From a checkpoint of a small mixture-of-experts model trained on Wikipedia: 160 ELU neurons an expert, a variant of Muon for the experts.
Below are experts of layer 4 (counted from 0) of a mixture-of-experts language model. Rows are named router (the router's row for the expert), up (a neuron's input weights, with its number) and show model dimensions 0-191. Each number is 128 + 24 x the weight over its row's rms, rounded and kept within 0 to 255. Numbers have three digits each.
After each expert's rows: "gets" lists some tokens that make up at least twice as much of what it gets as of all text. This comes from a sample of Wikipedia text that the model never trained on. Tokens count by the router's weight.

# expert 29
router:148122126106153123128125146107130155121153154096124115142107138124169156122145140123105190168144116115076104129147130145117109121153128090094091118121110117146115129132137118143108108081090068128141129138127086125146181109135115092063116123153112181106083113126112099136142125113134118133125114118139125152117177154103134133130102117154141130158103107141132099142097114148071099119113147129117156088121118097108154154145132140156127114151118139151124121118136107177133122088156097112082159103105099180146146141126113137109129120112151136144116173078109170143147130126051173125
up0:172177163115127124149083102110138183102070146109143086135135135121111123148122164164131199086177125164094137139144139122126141130120159110138112134110148119119107112097115124102156132074130127129150098142161147150108130133157115134142124171127127125118137109145133129138080140112144138159138147104159165153196150132131156157171143109131174172147088107139113113142077143112121112084109130141118130147141134147082173135118118116145126154150163112121154142150141132153175121131166087119106097115107129166113135124104119137119116112125127112096155160094144111097130094138121111130
up1:085095118122127096140114133093130137148118124105127162120126158138174118117121129152132139108088194132135140095144112114146142141111123077120162094113139147147137132136121154148068122124151082111136144142116154151089122133123123107088129148062160150150124124134114139148154128158076130128124121114141102134137130121106122120056123123125105092159162069123142153159173121129095139112125140095166108132102164109122113132112131128149130136092163127114141128147108153094106084103140125118138107163163098135128109173152149152156145154121130118064125127148132094074102091153127145090
up2:111129118140143165139126081106108112115121117163138152132100143124133146092128132077122215133128168077138133142133097108177128154100129109127105153143115105146112138133130140086146168068121100138114104088109113146138125124106142094103104164104141149093148142107124106160150150132150181154118074131160135174142086103134185115111108127172152155119074152104131113134164102140121133141175112114158102111125128138153085127137144161126125098131133128093120170147127129146143125134134129108145117111106105135131116138119114127123138151175093140129108141134126159131079138165095107151
up3:095147129162140164116120149143111141102123161132093161155144096129131149121163142102120108137150108128112116086122164154154116093108136104133114119099132156090115117143086092165095121090102122116137070102108117120180199104156123106125134102112142167101160079140121114126154143087188131114108164100153110194091142144111118123119144134120119143111118161124123122105137138135136128102154146106149132142160129141132115140106155166125121060170108094153119101140124146120120138139145154166102161098119076151119078124092113137146136126119095113136115124137132128143166153134118110110
up4:125121093122134136116095115089078113147101121179122134100076137111136159141112103137109127103094140143117127176167142162140144137105135087134121151101112137127155094114125151149175124167102117117113123111110127072170099085144156152128166141101143137136109128087110157111142149128135140138143090126117119123134159108136123135089097100084117118152147119102141154102130108113085121136140149150119172138102142136104134131154160139121145135152159145152118130089141135146123140091156124137096149086128131117132128200173115162109116125106078125157117105106105213173113129125114119113
up5:104086078152076090119118110103178145107120113165143130111126117151125161092143137094124155117115088083127146115139097134092133125153116145099146140138129141133134129117154124158123139087154158131143131138150106125152192119175179104130090128090136158082132177154154113145154107104150152149106131123111114123114116143137135165069100116122115163122149124143139150121139129114109126121095186111109149130126085126121102139141130145101111140136164141115176138140143131114119194109079138108143143171152137102145147115147159129115124106108109160120165167143100145153124098143110093097
up6:134099117149186110130148136125137134129136112149173108117111136128093111126121156157133138168119102135156130110175117144116175109149166098131133087108178128146083133108107114137121056135118134158098140154133125131133155125150085110148121156115154085139144131093124102152115127169140135126152132121154081133153125119114153152182148149168142096069119093128160181103151127111133113121131108112108136129120114098106136120140122123120082132106139157069143105141140124143066132137154109159102128138125095180127136138124151124076168119142103088132158119121159118140148090139109112156
up7:141096116119134083097085156114143113145124174140141152084120078090138121138067147104077154142156125151098123133146148113117166161166107115153105111109136112130122128133133142113098111140137104116138101115119159130114169102143104082094185118169128119127132150167127069135131138112149114148151149075118134123137139142113094106058114133133134118128137089159157163131169137113128126083077168118165084134154126132122094123113129125123137161164101092138123144116122132148113155112130145090116124133100110106078148091118111090151121148137158116147121119117113138100134143132118117161
up8:186116112169145095127099102103160105130142156094136150108109151101103131141163107156104124123110180110152171140156106131145173105103159073157109112129124123171127103074137142116147128107145137117117150141119080135114119100143115135096117142119103143129136084122133086124139143155085125098129119107099116123110139105155133140138090150145092147057140148109130162185106132087149126104123131129095153112106166123113069130151139150122103200154130099168140109125114165142107071123147137134112125142133127139115115127102112114140104161119126155135111144120134124124135169147105132148
up9:119127107123160155098123172145135107127159146139197084159117087172087142147145115135121133138113168102125120119128128131102132076139128195091114136140112099128113154089103116138099204133130134121079151131133148161136131119134090118103157137119153185119114155119156158149153170165154132147092132169151170153120112130132160116092130147099121117138144120137143149128153110153120099131134119138158146137136065123123120141114109136155093131129113134159156151149130103106149120103105123145100108168100142127123124113150122096125099119144137105146145144130112199085125153094141121140
up10:133158110139140140095147145119112099122146097120101133146111108107139130156091160158156175107178124137126145135155136132107118172130139147118132131081156096129170140069126125112156154135110091111089107161106110111159122130129179109148170188112127130132115123108110131135138141134123105121123130132112139127180111101112155145144127102155132153146141081156148105113109127128127154121160115076124108090134133119203104093111145146134133157111136132145153168135125147094069128131131166138114095116125108153155144131100087109086120127080137105155149079096120127119162125145103078145
gets: "–", " ", " United", "1", ":", "3"

# expert 44
router:129155127127121113101112167132195208107129155114120139068127098127096123137136206191152152169104139138118088132130109118136118112122133102128103110116139110131127109133111132164090116098130116122150156127108121161133156104143121127127109158160105140132109133080112081102137128142126135145129140135156130147134137131128181099119146099122128130149127147143126115161141119150074114115134122128121179123115092135099127156117116143142117127140151137144107159124146122146145150077121142158058100116161127169103168158173123116095129139110166142133098119114130138120092144143111192139
up0:142112138106136134099162131081127090138105141135127084077119140109100127144138114159098134138101152170150157142153126083108123123111119096113120086125114127125134132148125151155122141129099107086129112100144106157186109124103094146165163134167108123130140094130163120119154144165136138122136164119118119113189131164126109143143121115137116152107120094101165129093147124126102167161132181155110131130151162151122092100147164102103145138111151162101126149111150169104088113119149134108152162133141134127119105141199113122116147082169140141140119102127108164103112104100186136161
up1:118129103112166096139161121113132139137108147118146136124116129131131106131151141109086161141123113120110111109127151138165165171110143129150095139120121177098107134172129127118158151112103131149086167112122134127115171109184139097137099159110118115132163097128133137171119095118080144105118094120157140102126153066177109164142126133121147106157164104134101151128128125140124110107138104143129124111106076104115105145123114162128145126090174115149121106128093172145136154103129108108162153145070093125129114163152113189120105131116115134123114072089111175096104116086130114153
up2:164105124142130163081131162139103126096120138123122191062133147098139192092096132105104131127153141130073096108171161115189154099111141119139110097117111097115133097113135138202115127084152116151110104101147161160117139106143158156116110141108137105135140111127126128116137183154110124135120121143131109157153149127163133098129178093105111096147123137081120149101093144110091128138092149096137164123128085108123117120129093120155131137134143090139138152123115135147148149118145149131116142124117170153125110137145145132114174136104128127145155143091122111145111163103091131118
up3:121126134118127064129149086150183141143129154092180126152088127109103125134097121120158149152131125113126163120156101149125121142137139151136130138131133132145108140130144118144145132087154132129092126093096076159099166130142134112104137115108137135112109091116077128149128134079130150190142116153148144104163094100160086125129149114089150057116147135101134153108138124142155149108086143110143164152145123132149133149133120177105156109189162130114158146137086151105153124110109149144106120133118086142130124102177128131099120156117140121138103155096078149138130117129137100172
up4:118151151107121144088157107153123137101119091107106159150118154159137104107138126093123156102100130125151130160143139108138112108113158137161109084146113168159120153131146138150147140142117121145150091138144095115174148161094143091112123131138133131093102119132117137135117094115120100180142128162124115127130168105136105116130129105147150156142128126143113092095157120125126182162164147162108101103161101113136066128154130105080110067149098121108091136112084137084081163133121080125142113152158107097116099113166108112147141138135154104103104144142087100087143146100100126149
up5:135157147154177136127158144127118129159100128146141177121135132111148140137135143123079129183115150131124116104122139115124105147082130118135089132134099156090146090107157180116102157113144123104153157132128126137106129140138142127115111170117052159141133116139149124145148164125124129109134128131125144143123129135148131122087133117125115145147118109121101057128124094152149102126100113100081162153132150141154128125116098128107081096160120119151125107142152041157122065145146176100148087153127086113107153098092101117155134114093161128110152101108119128110154117137112148155
up6:106120147176158103108099124070122163129124133116132127119131131101094122162110142147105130129133115147140125163149081065126153141115143120162115137137150182142100127115089100114159116125111122163136146176109109124139072101082111141116157168134087158090050183130123127088112120136138163167101099139121147154113122121137161135128078111164110107158163141142147134153125163103121174095110141146143131142141128154116152144113088159156154108142106125106123119133139142120153140160096137145124132137169106123123132128132147141110123134151132139145108173084107097144086131112152136110
up7:185104149188150143151148110126135123151136110161119096088120106198141120157087178134144139143157151108133131105142106151139143136105124135085142172101141197082142123172093175102117096128159135102109105124158095144149155137119129139112104131111163153119155159125085099138111136111165127105083161131128132124139132156113097120097129117106115101141132154158159152126134119132088115128107110098127127142139125141175134124098165131114091102151150103122116181113128106141105146121132171159113143121143080130109106170124124099111116143160119114116127097096148150141162119125131124150
up8:105143141089138146122163121111168111113155122117140106139102161127147112123131130117150185145154141163148139151134144186106160128133111164108115136106122100098133095097114108125150115147116127145116157133066106146106142108143134113103145144137161121114088174128119132145129148152116124097158122137145104109153141145117177145113186133143110144130142105132162158157103127076139125112126151126174100154168135113107107153127121141125125135136135143119085186059133199070119140130103081155131110160112154144069139125152105124122145107105137128137138116104132181100109108149120141139
up9:084087078100133116150137172112128185114161181162144097129145113136087096138142154131115165131120143151134166150120120121100137105119115128112103133108149138145134101168137122111130137108100093142150160143129112133111091095133139054124129139103140134119099172132166094101136104163072127153097132150089140087145147147127117160121114110128136111095168090126093116167149114139127157127120116117128141163153129156123162115142120116136124196127143101121127152108149172135125106111121108104105118061113143122133119128159102073110118139135110128119115115155138122088150128175131153124
up10:174156139127112123109128090123102127109151142104112176079113122127148111166082138109105137109089080118180104103083137147082151113124094117134117171158148151128107080142128125106118130147125163119108127107168155138140098121108107123138163127135109127125126078102188150145117152139091119112138135151174150117172129125124091140138158131144133091126143121088134150149148123163135146088116147088102114119118101111177161144122133153079120130094118117122141141101118144136120121129109124119112090147132120161127158115114136164164132102157117102085138130105137164147073164124087096113
gets: " (", " ", " /", "born", "–", " known"

# expert 16
router:164127103190131126123109126091131150164184138120083086137118165123155153184162130163117150149172141106107122125163107115107114124181119105090158129149132122137139109161135159122100155106114137112133141138087101145124151125138138123111097150174104169123141122140131144120121153119091117120166141141161172152118142098127090130121104092121124116154134127116098140145145085119130130111109142107113175127138106134098189116151141118142104111134123130139091094093112144149130127105158159114105094139146104131102139151130139107050170160109116130108109126110104166107119139120075145161
up0:156087110146120159085145138118126138099137150157121138145124138111118113141093090128170159113127136145159140125095118137138125136097163131138116128101131136086139103146094173144074135121102134162168098119126104133111103131169122127072087161128098104128158135118148103126147175158106173123161098118135110087153103148136145125087142104142156110149102129181105109099084139151090123099114131128115140142169115139177160149127118148142114062119077131137121107084168153149109115119118149130132148102115101089127109128146157147156110144075166155124135133115139130150110141131132149091
up1:135120090144113112145136128110151182117074119134133128133138127172138096088097144126143146104142124092140151112162090164103140121133117115160115149112158137179132182107137110109123167112146144168130083130126118087173139163116112102117147138117108115133157147178098123126134116133177109159124145155131141153156124162154150127106120105154157148117088137130096172138086114163135128147171124118147086130154099133130126166155144117185109081084121132104154094107120165112167125107116107155082120143134122151142169145133096100117107126110174140150138115132120143098144123163143125104
up2:107152114114121129153089135083114135152188119134164090121125120137092126131115133109136122129143127147149129081154128166105156115124128183151081139105097121133069160058105133075130097147123095097131122168128122119094124126143111127127134111116155143088110120118115113130103139114131074115159108111092129137137117141129095114112162096130126136169119123124132124104147124141158123096144133142143099150132143165117147096143138125125120113152134141138116144077093129145102150164135124082146132093150099137112172128192137143105164111112146145126119130130155138118091136060203138143
up3:158129130081128116126107134142137097158143097150096109135124151150162124147096128149156135112120144137120165118141121156152112107136085127076146140156147143158125145137143141113155126136143120124162098120082121143130148095150123130133146143133110117150133132150110059133085158074151133138103127151156133136123154117102133119156142131135100122131162155117072149164160151079119147111146146090130155132146139139139111140150121159143104099131119138115167175111142113193080159111147117162190134167108132138110094150088152115165122135177134095177182163100117127108124141118100109126
up4:103100140142139118144123135162124109127123122142138096103160149131108135164156088161164179038109108154118119158125111127174136153112161132158138149142152101145136106145105180114120111163118105081150131109124126137082142164146129142154075079116121101138112071130133118110127164124161101117107135118134116140129175122116125125095134127085092150132119110114147155113148121159142132087140141151082152131164165090096120109113137132137128132135093158148121116111111119118175121130145118063077151141126124137155112108126126066155088128152134114159126125146129123148151150127126122117
up5:150145115112130121164085173089085125128167096142101137132126108089123166140161137116142212116122111122119138112146105085135130130082175123141110135120150133132123140131142130154136133124142116108146150095124115114134133141150139091109122137187107147154174130108133141150159179107121136148130122114142127113104123069100113083183113145124137128145093177120155116135142145124123104132127131112106175129162108096159167152127100152138127093107141132106111117112096121185096150134130122098118153118153125114113111178135167131133200125161157150129096156102154104155136104122111132131
up6:121092103100125135138117151130168120109155122115127117162103123114109128179113098187124152136143110121123120172124148152108138144130120174185089152137130161130084154114105167139149116172114138087157162097154118096163155143169142179156099109163122095112158108129128121119146141129147137141137134165142119126114105123128127126091147085166145152154136106140142150084147111148131095138137136099102135130113123122153150136123117112095106126102118128139137133103143146130144184099131176109103109123142087091130120129138171110152128180088097085191129129134127114175112163146093132127
up7:123158159114144126138138137163134164089132165107131145125111094142154108141135142151097099171146132117171138127112079135123170190142162110163153131118072151123109099165117134149126140090121144160131146091106173106158138116129135144156128148103130152123141179139094098088134125097108153110096131150155152118101142110089096135138113145124150123133100075131101177131097164156112130103118146154145156142115158111133145146146120150123125159129140136120124142139072122147186151142142180140139118158097107166096130105088136113124123131099097125147157137142117157122143136175148160159
up8:128104135107149129122116115114105150140148131145153121145117137114137151106166103080143155119148113168142117170103140136123157128162169130100136131176125108125066142132167136102167156122141078143094118131130082142162094147142140151122129143129145107148130096143168145107179154136128167162117121110142156151144112101123166164122163104173119115101121135140109151122094120111085165169072115122115127125145117097155169117143131141112135094101128120173129148128137127115100114118146109101117174122155124115079161142077094162147156154114098103159135110097122101167148158149098104126
up9:130120134167150119127124137145099135099126168103139119059076088098128136141113145136138109131171154141095108145157147125153099160109133112173122154136126132122142155117142142105130146105160120101110180180114142137129116132146093141149119152140160131096123094123112083089139105141135137129120096134104144125157078140112137150146124096110147106141135144098120139121158143144140116132176141106089142138126110110150171135096159149163079174140119106139120091115153086104104099130156150142098116167116120147146135163148090114134127162098177155079127109113160106126150136147077168096
up10:120127078112135120112087132097105130158128085127182152155145120171163102162125123088113158166118108116163118076093119111104142117108148147082122113131134104105141112175131105126119130119138138102103108084130129124122159164120184080150141165153126116122129103133096096158110116098093132150116159129142180171119138154182130113148149111090130166121150130070130097162126133076090156091136136138143122117110154126144125133106091135176131140147122131133067122133107129135124131161124132119121139119136081101124145139135157143107169166129128146104095161133118139112121136128158129134
gets: " was", " he", " is", " it", " were", " him"

# expert 10
router:139166086122156122110105117114127156157153122098124101086147113105122126153126128149181142159148157102117123163109133151083125069138157119118140097137107151112120115168124102168131136115139097122105146131126094144121125137137140108071145140138115123154105093139131119146139158149145110099132144125136135140119157120095142118136163099131136143168130103130131124122105120127090119105120126161104148077122068110126146129144143162150100104137141181101054174118128148144116184072176148141107147139161095145103099143125133156104122095098136104155093134114091150082113153127090116144
up0:135098135109097098160088100133110109143149135129144114140135096138087132169116118139155111153142131071117090178104143134131137164123180131099143130178115149134134111118096143103119088098136105119111149107119104138152115105128106076127146094130140140153085121084119142079152149150100141109132108139133123142151116150113106120146110124117119159163106104116143121137088108065121142138108124090113119061158140177099108106140121163058161134132143105135129145094124125161093146127134127130108101114117158161103109119122139108172101157114158096121104146105089164144149122119159146137
up1:123137130147145119167087164096088172118139158130133098105094150146121120146135124158111116129114150106137153152095113139101148094148103151118145105133134157167129137161165153128146115105123163149115090132128132115149079142127166050103156115130128139177167139105153092102109166150143127131114103163095126157143112100128110097118124124112135165097205104139106121150120134133146149114116119162091108102135107133153127166111126112103142127132135123138119149169127119170156121126176159106100151133104140141156096154103111100164148143126128111120168130145172114125080083137118084132
up2:139123143120117107121095117151135136147096120115178125137137157133128152139125111097082096106166125092131124114078138161146108127135117120156123152152077186124130130169113132114156164117103142100122092146109141153132149103080139136132155175126190145083149185138138113140140112140139122108070146124152132148176109084104107076109124134152101167146125115156096142159127149134118133104106147131112128127138132206123114079135160134161147113120141115142062089090123160161163122111139124123095151144104123104108115148155101130132107126118129126115105109131101126116092126133119131119
up3:097140092145176128161145094165116110165114120133116096123179106143124146100122082115175134140136057157146133121163160158145148133164169111162126101098125126101085158126154143136172136117121134105115126128149143133124110123102106119124163139119118099096167094145151114121147125094117144101183074102183151119100125124113096139176158104154149129123133076154109136134087107143114118115139138107125147099121134116162133146082115141127115115153120166141098090109139169124120143121090130148146133139142100158122141093091149134159122100127112129093104113082129112113108156127142107139
up4:108125141158145143191144104117172104136087138100160128115132131118103153092157125131138099164154173116136102116105189116125173101141140168152112129129158129133106143153123148141119166150122123099135138115103105114156136106168124141107094094110121131114159153136144139126118113131138128129113125131158114126108131122178093100118118139103110157145157140128127161162109108123124122094144096178136123115133115140094131158138114173161109094100116148132090107144125121116081135134141117160122093181081110157143084108132140115080129123113097118130119178099152121051134113064122124095
up5:143123129102126128128141118107120106161108127105125138121086147131156121154144182150104110149117137156116109153145117131097127117092093168132060111117174143133137114182165130139142108094168112118113132169083106149126149138160148108105090130131105127114110113135086135116122107105169131168167150117133132133106155107126124156092167117156119101170157128148149130142122077173096177129058170118131118113151115112122158161131130144111112120152137124104180149151155123125111147153126104138162119069160163134139116144119156117133160145116140161125103123136127103132177086121140102122
up6:160106134102140149138100172112135143140127124134112137168141115133140126136111139105124117119130150139132116135146180149125109154109118098172091126095071088158142132130101134097127124133123159116119118142215154069123151135163105132142148066126125133177159107142133163076159118169141180111116103119121154151128125122143107129106102142117131099160128154111158113123086110125184186125084101111087123119119128116129128191104135127128157131165131082145137102128125136113120148104142100115097146136118110094112102174145123113126106140149150093156133118092115111141108110106128138128
up7:103133128141128114148129116136113141150096130170116142126115108135114101123107105186126160135114122121131146114149089093112133152132175124121130127135138143173155124139141111167138087144128141155147137117158117131075167164155088093134119107136111175112125158140116099119108118154130146158107107097122120106119112099125120058149141102114177120127117115110155128121120095150142086091099118124132162145106176118142144149143138127187113113108118146090109128152141132144086081111185180136105138109049137105148135166121111126156139131127128114125149186125115120159129138092094114087
up8:114137134144072106153135173082110140106143162146109114101116124158106129118134148171164144162092130139149138157128078141101162140102149134140124109159134077125121140113124137143190120130159139127121116119180130128116080105134118116121131124118138123143086122121114086110173110084152129145151110122094168103156122147091170126138112117101144116127085118138102115113144145090104141173158131139101143140166139140187125129166100103109141138143140149132091154160118130140104148114161125160125168103115107147121146161124090144138176121145143160183139149158093123097150130099158130101
up9:117130148132107188129138130126133111153171082169106120159087089142076107102193138128115136122130142118074129121156113177143126138160115147085139139132089131090125137118150119092126168100128157163159111111134114144158114078145089086105121172107119085115136111078143106121162128134139119140142115120104157092114134095167132122165188124134124146099175111124099126137141148122097155112165137126130145141115095108136128144105096116113134111133139093126140165125139113121109170125122107122113110115157168131155102159104093118108133144121170071151122137133131109140111110130131136160
up10:127151127110105105145086109108117097106127155082119112131074121164164132111134099098145109138129134102117137115150148118122117132122166159104084104145124111139152106164113116111170082116161085132121114133139085095121133125165136154115126122096135159125122085112139123138137159142154179155141142106119193126125146156122099083158117142112179067135146123123126113182149111146133124167152141090140167144143126109083167146110158152139120131121159121148086104137151144119113152151135176140130120117092137090090106161165118132149146139112136089165118127122125139121111113137070147144
gets: " (", "/", " \"", " $", "^{", "–"

# expert 26
router:136121096131130098129068154074113137098122165090136067152101143131095161132144151165133135127152132139144111150090170090121107168163118119117086120126137129112139116141157117168136135094126144151127123131140084127167138142166105138128147130131113138112122094148107129124150165117117090112156089131159144164116154126090150151139157125131168170118127141138126108120123112149143103125094139107131168098127120121106135107178102146143082149169153161136144119105113120158102153081105127148126127128152115164134138142185142112117126148157177163113122108123054123096135149144132148087
up0:141133098146126109130156115132157141139108080113157080153141142130110126134155134104124140119095139151161090126115075126157112105148100116138102158071121152136158067125115139124150120059144109121109159127082150112158162170121102174127125142135149159082147121139155117110126146150156135104134066089142173150130120126090106138098147082135116148135112144157108108150071095137153115141133129121114148165129126116107101135126112141122096189101159154161128147128129134137121141104107109126098119137150124166142123108142177087117095161101146107116114120156116113123133129113129151080
up1:090092168117096157172116113094115129158126127070132125115133082092143133092124147139095128134167134104100132109105151120140134162132155169122145116149088092127117147168108156145135130106148113101175160141116120177133106138152117134138121159158122143132081086124132139145114069130148117167134145102157115127110122155115106142109145120075128129136097132131125169147134154142103113123087115117104123123150117114150106136096143112173118172149131174193152164160159144146136142072147086150132101109125107134137115113120100127134157110139107153152150095139129123126072133129147158098
up2:080154120121101116130133109202135118152124124148167094085133102133119160098123147144123143106178148078106121100139098127102119129160103108129107153105119133077116092114115141130139122161166095129130110152090126165098123142125133122133168142142139151157156116100109100141109092171141066094156137156141151163150119198136165156123155111134165117129143056134112130099108117160143113137097122149129130155122115106115114139137109135118102127119143121124141150108071148155121114106106130152076132132078154145110156123128151123123109141112144124141139123128159153135087112125095141160
up3:111139132131156139130125179133142094096128113098132128106117143152126107169130188118066105131098118127137134124160159104127118135158096103107103109143143130115088128145121143168126171139189119159105137065100131162133159107124095093163114107147111095113116151087140116124147140103122120133099164144086152098086149105094129110142145164111095151071145142141139117140092092136120109151146125113102160138144107143156150109142152128124121133112112093154103138108093166099119151098109105167098152153108127066127125129124141172113147163130123126129101116130109151132136190139116127108
up4:137144140099067146099152164113125135113191117150122095168121135162178148146126119106088140135125127141164124132149095133119108157093117118149129148135166108138081148112124134122131140098167117113156155086164094080126136128099090145150153121149130079133135130122089143136142114165115086158127132149122105103104157149105163151134146141123125132134155139109103165133160096124151137141112118117124174104108129161148150156146166123151121086125133149110084192117139169129117104074140122130095121141137058120104141138123114146149150161119085138143126110124099110132109142122088100104
up5:148166063106120119091120116104154118132101118120110122072153156164154135162108117156106131168107162092135073099153158077128169150107128148148123132134118138143149104142163170104113110089156130129171117152132111129167104146127127089138159143140101125146099106165106146127142106139125148102174147180123136142116142119130136136137126133112114087108082108134161092140144079087084156177106090140127120135114109129151148120119148131130119107118088132150169175150102144150132135160114105117147110135135146106104121128180128137140123129112142120137143141121104141111135124095124158193
up6:139114167127101081116148197119116166147091143110123097130118091114104113098123150110152102076127123112144160140158098172098131142140125101150154124125144136110125184144115196149114184133133119163148176151107117133132100133112158096091140153137132116118123172124127125092118125134095122125114110134129124137133163128164090114177115092133153136112138099155130097087124135122058145128111138113101155160115157131106136072149106138113153132151188121161150134108121153117112120112172102141144155136137126120090139156114130148133119134145112132088146102161126137113173143132121124115
up7:099115078138114141118092151141160138135101123141157097122141125126115133083145142163131091127169173098111149099138143129123098139120105110121165110133180138117118115091144125125142149120120156146111102063202130143159138145103129146160125106154126158106120135164128146135165144171127111130112149135173132131111174105116171124158138137120174143127108123146152100107108172126167151130103119133149105092127115102183126174135110130082140125110118135162072125150152172126126149131140171169142120129089164133097168101110106115121097131155142128163109104160118149118131115121109116144
up8:139137100163098098109127097093127100109120164146146122133161083123121148163123160121183111127119171125165098108124139126138142148152122103127168098101117171135104132142124157121088164137133111161111097137152110132177090139073094111152182140165117140094116147117095146100118142167117171119110122097121123129112123135130102127139118102169100126140109123126094112161099173128124109123152142108116101160139168146113135126146146153126158131136160133146134130119164115107145087151123195138130126133151157181105112137163096120111171140116112131125126096093079120095129170149136112155
up9:094132159114142141115161174163130131106124157114118107108121128140123151118157147165115150091092150146167114194141155115091126138152157124121094162095098118143132115103169128127151139088094141171096150096105111135116122111126116131150154132105130132137128070162094121188126115136130111113133180116113138146114107150142130157089155118095124162171148127143130123097130136105137130060114122168117133109114107107161111116148113139143093144130095184141096120136174164120082131131098115145130115158114132136157114095190142164159115143121140154121138116131151086128137128117136093113
up10:170111177088172116073100112119119186122148128113134103123104137155169155085131094158147142128146128126100114162109119110091114089100130126093120100164146123122142140144120106102146140123134097100141130152175115129172135133140134111136122116133171125114146124157092164162134160126124096153173159135100178124146072152122142180112139132140105111133131143129145088140121130164117110165099171158134129102106137070114099132122125135111120126111119138083166137102160102133150125116120123146115152149102133106130158093179101135135086102142092108122140140140130139106109153117098098097
gets: "a", ".\n", "i", "h", "us", "o"

# expert 55
router:139169085184134128114138183103123139118168136111124113109135126131114152091152138145133164127158128116080133127126125089108105142158147098125150106145117136138159116184148103149105123102097111099131134136149076141145120126149150140131122087127125154136141104141147133100125148126078151142125123130168146148110104105131113143151147112166111118128137138129113151101114119121119129094119118135096174168124125118120150170160106140189078109168160120119082118106151109160127143127127120170127067135108132131080161178117150095085146105085098146118121102112120153123115136086105184119
up0:148128136113106149116149111122163134156148115140106098154091137107091118140107152159132113120140118156151144111136135142124187115119071154122132122155111119144106146077140113151168136095078113117133136139103141143142135107136132125095131152123111162128106168115156121140076150173137144131122105116152139113118103111140112134100125109082139177125117103130116110139106122078151126116114133066141166130135121124135144124113129123131143164118120177163146118145106132174114114087115107112134167112134111113135136133089124208151153113124174105223103133074159143143119129121130087118
up1:122158104175161140138123124175131111107135116141135112127115119122102120157145137140145109108091146134140138109147140200149131135178110153103136126088107152120102153120122105128158102153133134135082138099075169132153143109144071101136085128078117180119129147114137127120126127106162140097170132130129150111093110157137145125104116126137166087137134154119124138116123123166124150089078132108117101147108140128133081149119133081151154124139127140098112130077102111159138122127124149145097105126141146140103071123127082171155076157144152114094170140105114112156109121156140112084
up2:135114101158092127096128172117127104119101142088064174155117145142144121111099151120151126168114160105100118126139156141092164109098139122114098080104136124103101119146108153156131124103139130136087122111136111138156110128101128144141155125107130105153156129156145140125135144121178111102119120147101088155153159108133106123115135145129113173172122102119120177173096162120124115176126170091089141138116156091133117145116154110099121156111165128147129148096146116116143197136129115171177093144128109126141098170121133142124146151119120140136106138115101094142133177082098121096
up3:128132128106153123114093156170119096140160134121136132178149119109114099134124088117139121140138109102117136169115087143119125129123159157118108132169132159144101079100205120123148161070148137109087138124191137135131111121130113104115145116138129123125112195145179133161150161110149128152127116124141157134103133152122147076123126111137142054130138110134124111109116132140179142136120099116131084170159175116161123128143151119109088110128119194143150141100110095125093132156130147097139138122108125120110139128159158153119135159139058129131109108135102137128122119129115122140
up4:128105099112061103155133110118095079099114150097139107101163112099119135096082142123144160135129119137133113149114108160107151083092149090137141146186132138113108124136156148114124131147143146137141111108117130161139127155156155122132163099136117117118129140145164139118127097134124149140138179137127131164096146150075148127143138161150131103118133114107114171131173128126116140144147150161118130141119119128138175125125099066112122104148098165117129099129135122121123136141158148167085060116139123104135145140157114102097104080123128153084155140151111129108153161096145173057
up5:153144114129142089123140124128083114175158119154126094120116118101150112137186141108120153112161121143117100106083128155142146094132107104095182136164125134129135163109114094161125113115115133101108091148175157147155122132180138077104088123095111123126121154116111158119114109125140136141123105121129124131105099117118100144169139189083130107159079134149111118039093137096131112108150148157155095125155118079162146140110127141147135110138144129091132122116145118137118146146104151174124129123107146139137118136129131122157155138124138138166163159107097130119162131172130113084
up6:093164109115123116127159147142117107119100156124141097139119115168143141097132129147124116132135098102136073148089141094093097101147115140122123140107122148110048179133118105080140134096144142153144118139146096104134123125116101108098131100103132129127091125143139143107096138120154115148110141119162156160144141123115115140108112142146104117060126181130098115100148143125120112153089104089091165147159159085119137111117108128124148112106128174147151176136146131116098119124154168162138159152144089087107146178124156091152090084130135094127162156125108100102141126134110118131
up7:146124111129091179146143118170122149115131132154149139141146114121089109137111127108144139157151161158080141146111140106109119090139151110128128109119079125141114130132168107127119138103112110102178133131136130090128093129143144105135106114138122155160121156144077089170075117149157110141124127115092110160155138157105120109112109113165119144157117110148118172127146156128159148118124136102090136090072145120125095138140147147141093187125142142138060113164144103155155095106173115103142158153146125171115110157156142142139135074120128144127101115187138110107114127109154158161
up8:110118190129131142135117086096150119139082095116112067143113152083144143123102147121104094118128130155119146132095148090135148149128117079115162109117188118124108102154106112150124150156107132118114132128181165157091130126090096172143120125130106137172136135098140118113120098116107091109116127123112118152135126130106122089166119148117138135142136124094113098133103136166100089114133118143143114100104145126071155150137124103140099095108171141159110178124138094108125118145100151131066144140137143108112133155107116129092100102158103134101159065092104130134142154119124148154
up9:137123113127148105127145159123097121122086110116141124111090099161087142160084158132128138136111112141160131150101102121137126165146082143069162126112122161128144105073113131092105136104121098148152101174067149124128111107124107144100117103127146125149099107076141134108150125140131163136138088128130077103110138158117188139165121124151162130119117134153131129172108104118090180179181098140134122079166132142125119129123127124129135110139088088120101089151108115107120176146113132110132138077116109137130120140148090171129124120114119155131128134153100158150142110164130130131
up10:135133160119150143099102153147149123119112138094132117132154164121147136130096140129119100130114134102131117128185132120097101116131097076137166144187087132127115117152106116129146138132117134143126058133143151139136137173124143107148091127119132064116119125111106158090113120124124088114144137137113087098135113112160136117156116155107131061138162113139117148188108148160139118141082160115107149128160107114117171148171130142115163124176098115113101132165157171142100148119088110147133142194133109146112108142097137136109127149178084102138125130128141137107103151167112127127
gets: " is", " was", " also", " which", " are", " has"